Weights of a small mixture-of-experts language model, trained from scratch on English Wikipedia.
Training: a variant of SOAP for the experts, 1140M tokens.
Below are experts of layer 6 (counted from 0) of a mixture-of-experts language model. Rows are named router (the router's row for the expert) and show model dimensions 128-255. Each number is 500 + 25 x the weight over its row's rms, rounded and kept within 0 to 999. Numbers have three digits each.
After each expert's rows: "comes before" lists some tokens at least twice as common just after its tokens as in all text. This comes from a sample of Wikipedia text that the model never trained on. Tokens count by the router's weight.

# expert 58
router:507508502513523498498527506549486524511408515470529506500531465558507521550471498555491470511493498489476521539519505454520454478494489503537510500529525511492551480507542475506462499491527510512517506484492474507497492527501501520449563453462515523480486472503497503525495517487512507510499508516520524498505496511499495494474487457530531524508495490507493486477512493483477509503493
comes before: "ri", "re", "la", "ro", "amp", "ur"

# expert 105
router:516517528503526498495483492521500490487458505475591484483518478519470481524482493505500462500491474505458526515524514461521490485522509515519503508516505479513507476502533496519497502503510494527514513484507446461469489537485505527478550462455513527463464467499480467511479519488526476512558483510512496507495503502507475479500475480508525504462498515476505491458543480453477491519471
comes before: " ", " 19", " by", " 1", " to", " 2"

# expert 30
router:512515507506509494493478479516479504496469488502626489506515488516501522530484503532498478493500497494488535526519511471508450499494495503514514496515487502494517481501510511508475512489501501530513494496513472495484496547497497539488507469471500516473486469506495482493481519478508482521527524503496470522496506497500525503492482482522505530480501479466483482455514498492487503516501
comes before: " ", "y", " first", "re", " f", "se"

# expert 72
router:480495510511515506453492495491483491524496486469635453445510508555520485554471508531487481504491510503467543488504485496533483462518519510522510546498513497479511507520494501523482523497511502531511520491520479487480501509488485517495564496463496514424488490506497491478496527502498525524529514503514489502490501504494486519488494460483519520489495500454492509481505493483484520497517
comes before: " ", " the", " a", " other", " re", " was"

# expert 92
router:503488508482509495461491484497505495539488485478520502502509498580507509551462513518503483496475480483483526507528487447527465480527487506522514518500474498507546484523496478500441538468494493534527496490503459498453493530474519524480517485458512507457483456508491495533492554484480481475500512514513492500489490497518491487484497470526521511508493492443496496460525494467470510518456
comes before: " of", ",", "s", ".", " in", " and"

# expert 19
router:544512514497514487487487504526480495471498477475540505503532503525484514534481524507520483489508516502457549515503512463533483494512511508517481532530505519518501463495504462511457511532480497510499544525531473466485453550505538500479514516463538518474476484521464510523470528456480536496474481521497498503490538502494506515495475456535537488498495500479479514468538466475476503512446
comes before: "\n", "ed", "ive", "iv", "ing", "ct"

# expert 38
router:513516517482497492479500499505499494517470511473541518488526479563489508515460492520500471539507474490489541485494513433526486503517475496536479536507480511477554468537527477523443548507515499535493528494500464497486465548475512529490510486468500539460461466496521501516476531476502491495509496494495467484495485520522515509484475485478533512521496497455510510489537503440485494511469
comes before: "s", "ed", " ", ")", " and", "\""

# expert 78
router:503524546536497514486477479507493500491451510469522501477510493544490510547473529509520445504495499516456538512514492456489455513517491491526513511511489504493538469502497475493473514471536509533497515483526472487479487515503508521488500460475515496519488489525487486513488487441483514540484515477535489503504533484513513542496477468498543502522501502469519482486503475484466505469482
comes before: "ri", "or", "o", "re", "ru", "ra"

# expert 46
router:523512511470523475476493485530477475494479516503543498469515484519483527554489492519503468521516467497480561519497502460507480501523506494527490520520516530502516484493525515532456550484477502511515539498521474478442494520480502517453538455445538517463486465533509482530482521470510518520509478504529486514514497490516519477499493465535497531545495491458483482493514494474475515520478
comes before: "s", "ing", "ed", "d", "ment", " of"

# expert 111
router:511509491488504529478502496511499470514449480477562488469512483545517496527468501510509470532502498515486546509507492481527465466479495530535526526516473524515538489512496491508438491461522499550495541493482466468465496521485508525497543479474491501482472463518487493500493512462506463497505525488510470515486507519484495509479488473493510500530475499459484485459520466504489493533462
comes before: " was", " been", " be", " is", " ", " had"

# expert 83
router:525546526504513518468472494536493486503445491476565536488507487529499508551496503531510490475495475505442516506491500473520488495513494518521517528529487517475516500479536494533430521511491506524521505513512474480466498530486510514473527460436495519472469473510485481525482504468489506485493514522506442518473508498516496512488487483498512525483478484477482485490535470478492504521484
comes before: "\n", " ", " 1", " 2", " 0", " 3"

# expert 95
router:499525509516498512463502464514482488524491517482623487489490497556536516517471501504494510489493491497466516502515505466513483489522485492522502536507510509524517477512522490523468506504464522522531541469531485472495467554499512535479510475492487526462476470505500483513489548469490485537509489508513514512485496500506494507482487487484520508500502490477490499449516482463471494509465
comes before: "A", " |", "N", "S", "T", "R"

# expert 115
router:524532514498504494467504508524500521523457511441561489457526502521505508536458484534512502523494515501480548529512522488526510463523510478517509525548501507516529461503546471500435522479490527530502525515511463489467469550472521533484531503434508503453499488520486490527501556469502536492507481521512485501502518494514533488508482469503512489515509509473490507465499515450489513521487
comes before: " a", " ", " re", " the", " an", " not"

# expert 106
router:533543492472497502453481481505498476500457517483553521470507487562495495532480495513496473528495489489460531523496511462540493494508484498536506540515495490514555488528499485512464538488499487524526525485521463473462482521478523520495556508462519508476491450499500500507480537471516492519523511526497451489487503513539512497475504482503535518524499487472485508455546481458483496526481
comes before: "|", ".", ",", "\"", " to", " of"

# expert 54
router:505538515499518479479508508513485516509475519474608482487523499527518488559462523512506496540485484501479538548483507471508496465528501520487508534517524494482532481529521496532455534489497497514524506508498462497481481525468500509481517474466481524464474503500501496520460511496497520516507494516512491524474524510502487501485474486527503512477468503455520517463516502479474498495501
comes before: " the", "born", "f", " S", " E", "fer"

# expert 34
router:508527501488507483461476496529492481511458507510536502519505483529479488554491460520466460500511493486477534524494503464530503463496482483514521531506535492498534492485539481538482525494502523506513541470508490471471484528487494537511519467456500494459465483514497502496500520483518493449472509513529499475509480529493497540487462479531527518487506514452438474472498463475471519509494
comes before: "ar", "ity", "il", " ", "ular", "ities"

# expert 16
router:514487499467498522456469483503498489491472508492527501483513467566496499544449490550515478503513496508467538521515480443522482511511494493538507493512478528515517463525530499499447513493509493539503509493506470493479460533497512529496536509455501496451466478523510461533479546490520496495508496522502490506498490510519483513493475478496498533505492487456475499459527496468507506528486
comes before: " of", ",", ".", " and", " in", " for"

# expert 26
router:506503524499513487494492480511489474520458495473642464487517464538511518514455498534495483489484530498448519492503498442512486475503492493507506533530495501499509477526515504495469526494492497541499542486525480464463464567492517521494502494470482517480463473502504503526479542483498494516519491491502500479489492508537502513473494497490515507497494476497491498487522488473482493518485
comes before: "A", "S", "C", "P", "T", "D"

# expert 28
router:487508513505479505454486502478470501497472510446571478509483489568509521550461520520506500509504493457474537497523502502481481497536529516555528553543517484483525529481514504525456514496485513493510510499489475486476459542497520529489523464482504502428485453505496489524484499486489474514534489532525475482499510503511481529461476453496527504541471518460507537491513476472464487488481
comes before: "or", "ed", "ion", "us", "ful", "our"

# expert 90
router:522511503499501505460493492499510497520444494490566510469506468543496515568478493512505474518492459504484533511499518457514451488524493502512519524536471491509556488521501464511466535489511524515490503488478468471490478528460486525474562528451502536454464476497502510498507567470500473502501517528517446479508498525521514489486501479507527524499471499497507485462521482463498489496475
comes before: ",", "i", " (", "a", "'", "k"

# expert 118
router:515503504492502515468520503537469503513465500465540505445509518530491515552446497502497492492497479489475537503516520444511471499519499484515518524504474520529548480535515490502464518475499477530496487496504483480467474523487517530499540492440507508457469452519502486496478551462513504505494501489517442499495476509510503501490493479520514495519483510471471496448494501480502484488506
comes before: ",", " |", " (", " and", " –", "."

# expert 125
router:539506492494504488461478505538478488515459509466598496473492490560509512532506480516512496498475497483457537512510497451524465513541500503497489533519493508504500489506511497503456483494506498520526520493507453467463494536486527522485531516480492532475468466510505487502470490475481506507535493521498403508490506508532521498459498467503523511518497489478449517451533493473476500520463
comes before: "|", "-", "\n", "20", "19", "2"

# expert 116
router:514490525511501495489494496498479509490480506495587493472495499566500517501480496517529487517482465499506523525497531485529481471494514516526509536496483472494560497503496500551446517481523490532501514494500464482465477524465528527508546508449503535485489451517481496512460526496531508533539519516512509501480482514524520502491477471496508508529495497452482512472552490447493505540506
comes before: ":", " /", "•", "–20", " by", "ed"

# expert 66
router:502518526522520532478471523528496498500445503486561473484500523547503506521448506531500470486470483506501542533502482460514443452517514502552487535525520502530561482529534488526440531490535508522501508497535464475464483520475492530493523480458492527440488497495505500526473534474539522524476512501513511488484488504467502515494486475515541536532484508481494488493523469464475492523493
comes before: "==", " ==", "===", "The", "In", "After"

# expert 87
router:484517531476507498450497511497486507537464478490589470499511487545504486501506490511459450492484484501517540501510479461520475484503486500550513521544515530507531496514489491510448525491490522529501498490495424464460464512480511524495533466453504510443464488501500498524470523483509515516482507495513490507480496498539518514519487479510523510509495510490493475458517482457492504503488
comes before: "==", "The", "===", "=", "In", "A"

# expert 82
router:525536503511513506463458528501489497499450479475583477449509526532503489528470527517515493503494504492473538499516485469516465451514478505537519513508502493516521482483536464508422507461487502504505527508532455481478507523474508541482510488458534508469470484511499496526471511483512502492513507545484489489521463520518482522493488461513524503498483488492507488465521500473510486529485
comes before: " and", " the", "st", " U", "di", "c"

# expert 31
router:502514513495519509449506479523474503508487498484527518462514479537505519531479523524509480532492482492482520526514491466523461480524499473516512517532449497498539476519493501472493510494500492501498529503503489455466501550485477554496524488444496489487490467505502490539468520463512501528530492526522461477508510517523498512478493474518521521515495486454482486459528491486477527502466
comes before: ",", " |", ".", " City", " University", " and"

# expert 51
router:521511527479510485465501487516491499500448511472586510482516498546488498547461504540523468482485465493477524518522501474504502464539498497524508535518489465464558488504532505531449531495518511529494504497526502495473485531489488519500536492421507511466472504516499482518486498503519515503504513526504435507477513506500513506495466470521528492495486494477487488463531487488488486499473
comes before: " ", "\n", " 1", " 19", " 2", " list"

# expert 53
router:521524505514505504482500504519502500531468510469534471480498510539521518554451496537503492506492480514449532506485496472510516473522489494512504538534477507507547491514491477505446516496501509508498515499519477475468461548466522545484494510456502527438472468500486481498465534476521495504519499499518505499522477501497494477493465479513509520516508485465493495467525505484484489473478
comes before: " of", ",", " (", ".", " and", " in"

# expert 47
router:510520532481511489458481480501469504505477495477548497502516503520490512518464537539500480508483482518429536515536512455526478502508481487514496512524520511512513514532509471540490530491514480515516515488481463506459470561497496534518502510487512495515471541495466533518483523449502516531500506518543502491487513514495517505474497467494519506482488502459468460489501492458501476507483
comes before: "er", "ing", "ed", "o", "way", "ers"

# expert 71
router:509505526496528467480520482510482494498459486479555484493525470543528530526454501551498484520491488481467533498511512471485485490510519508499516509482537478504530498524519487500471515513502500505503507506497477465453483527475513535478532490469516520464462469522509490499482551462527497487500499475492428511483514510523482531518448483512500496505459497481528497466487514492518491489464
comes before: "in", "le", "er", "a", "ate", "ation"

# expert 64
router:509500534503521485480488495545509502506458487445550504447522469519533505546488503482490474492449490494477544513519492466508486482503476499526501498529476491496516467496526482531455523514525497533502512500506458494464462540501540534478531495466499512422476529501496465497523480483494494492494477491496451514506491509509484510529428456504522498502517511455463518466520483484475482507467
comes before: "\n", "---|---|---|---|", "|", "-", "|---|---|", "g"

# expert 124
router:513488517496530520464510503514466490509496495484628465506511507542492531530490505531510521524493485466454545511495496440529469469493505491507505535528506514510519479508545498516468507484496525484492490471516476496461504543480511523487551476460509523469475486491477507540483519482511486515502484530534464503531506507517502495508466484495510502492476510473511501463508493473503503542496
comes before: " 19", ",", " 18", " 2025", " 2015", " 2013"

# expert 85
router:485538503499530498458499509509497495498469484473573482469495473545503502506440498526495478489483481508499557527503511471519465495497510490517514543515469490508554475503537489519457517524512487519520528478503464483500475556485535528503543491450501512493473498510511490512478556459499501491524503512502428487516505501514484488474465462510516518536486480461495502429541493460480518549459
comes before: "s", "===", "ro", "com", "ra", "line"

# expert 100
router:540534529525507464498483510503524499494463478473539521480514473517505530521459510513510513507504470451467520493490507492504470490508477522500533519544501498513538494506525496532488489520502509508464497505483469458459500516498489510465529506464492531487499485496474487550493559478512533501495505493528486493473483522477492508488461470480550525506485516480479503475555510455488483521495
comes before: "ic", "ical", "ist", "if", "ia", "ology"

# expert 91
router:558502494469495500482531484520491482500501531467567513483499494546499498554472519512484484504508456492466543520512506452521474493505511508543531504534506494506557495501514518514439498495476516523498500514506461455441490524502491541500521504484512486486461459529488496550474514487487496511513525509505476490502505499487502488466538480492507538531467474489520517485535456472489506501473
comes before: "e", "ed", "ment", "es", "bu", "se"

# expert 107
router:512516504476507490494487496506487497506462505470620486484530491512509511532472508516507472528502496472487530515515500467527475478512504508519504525508502503488523489507521523505463533490487507535504498484507462489501474521474502540462541467440512520446452470504500482515480513466501502504492515505511468514488503507508484501485462456507508533494478497472492523458540479454489485494488
comes before: " the", " ", " a", " \"", " f", " p"

# expert 24
router:511556507516504472484492471511473498503462521491591476504511504540519506543438493519521483501493499486473532525494499447526467503506492495518506508525503489504533490502519481494454531495507502523517502491519474492488516548489523538485530482485521489468469492520510481520456507489505491487494513504493433497524484522521515509496516471512531497507495480490486491466530490454480492513505
comes before: " and", " which", " but", " the", " who", " "

# expert 77
router:485531491500519481472500498507467491505440503453549477474508478526519524533447493505498456489495510489485564516508490454533484483504510505529515542511508532518538492515538484517465518528511514520522503491498481456496491527484505522499558483449526500485482491505487490503487546443511515514509481513511443491488520503488501486484466466513536521533497490469494514469497486480479518524464
comes before: "s", "e", "day", "com", "ad", "ne"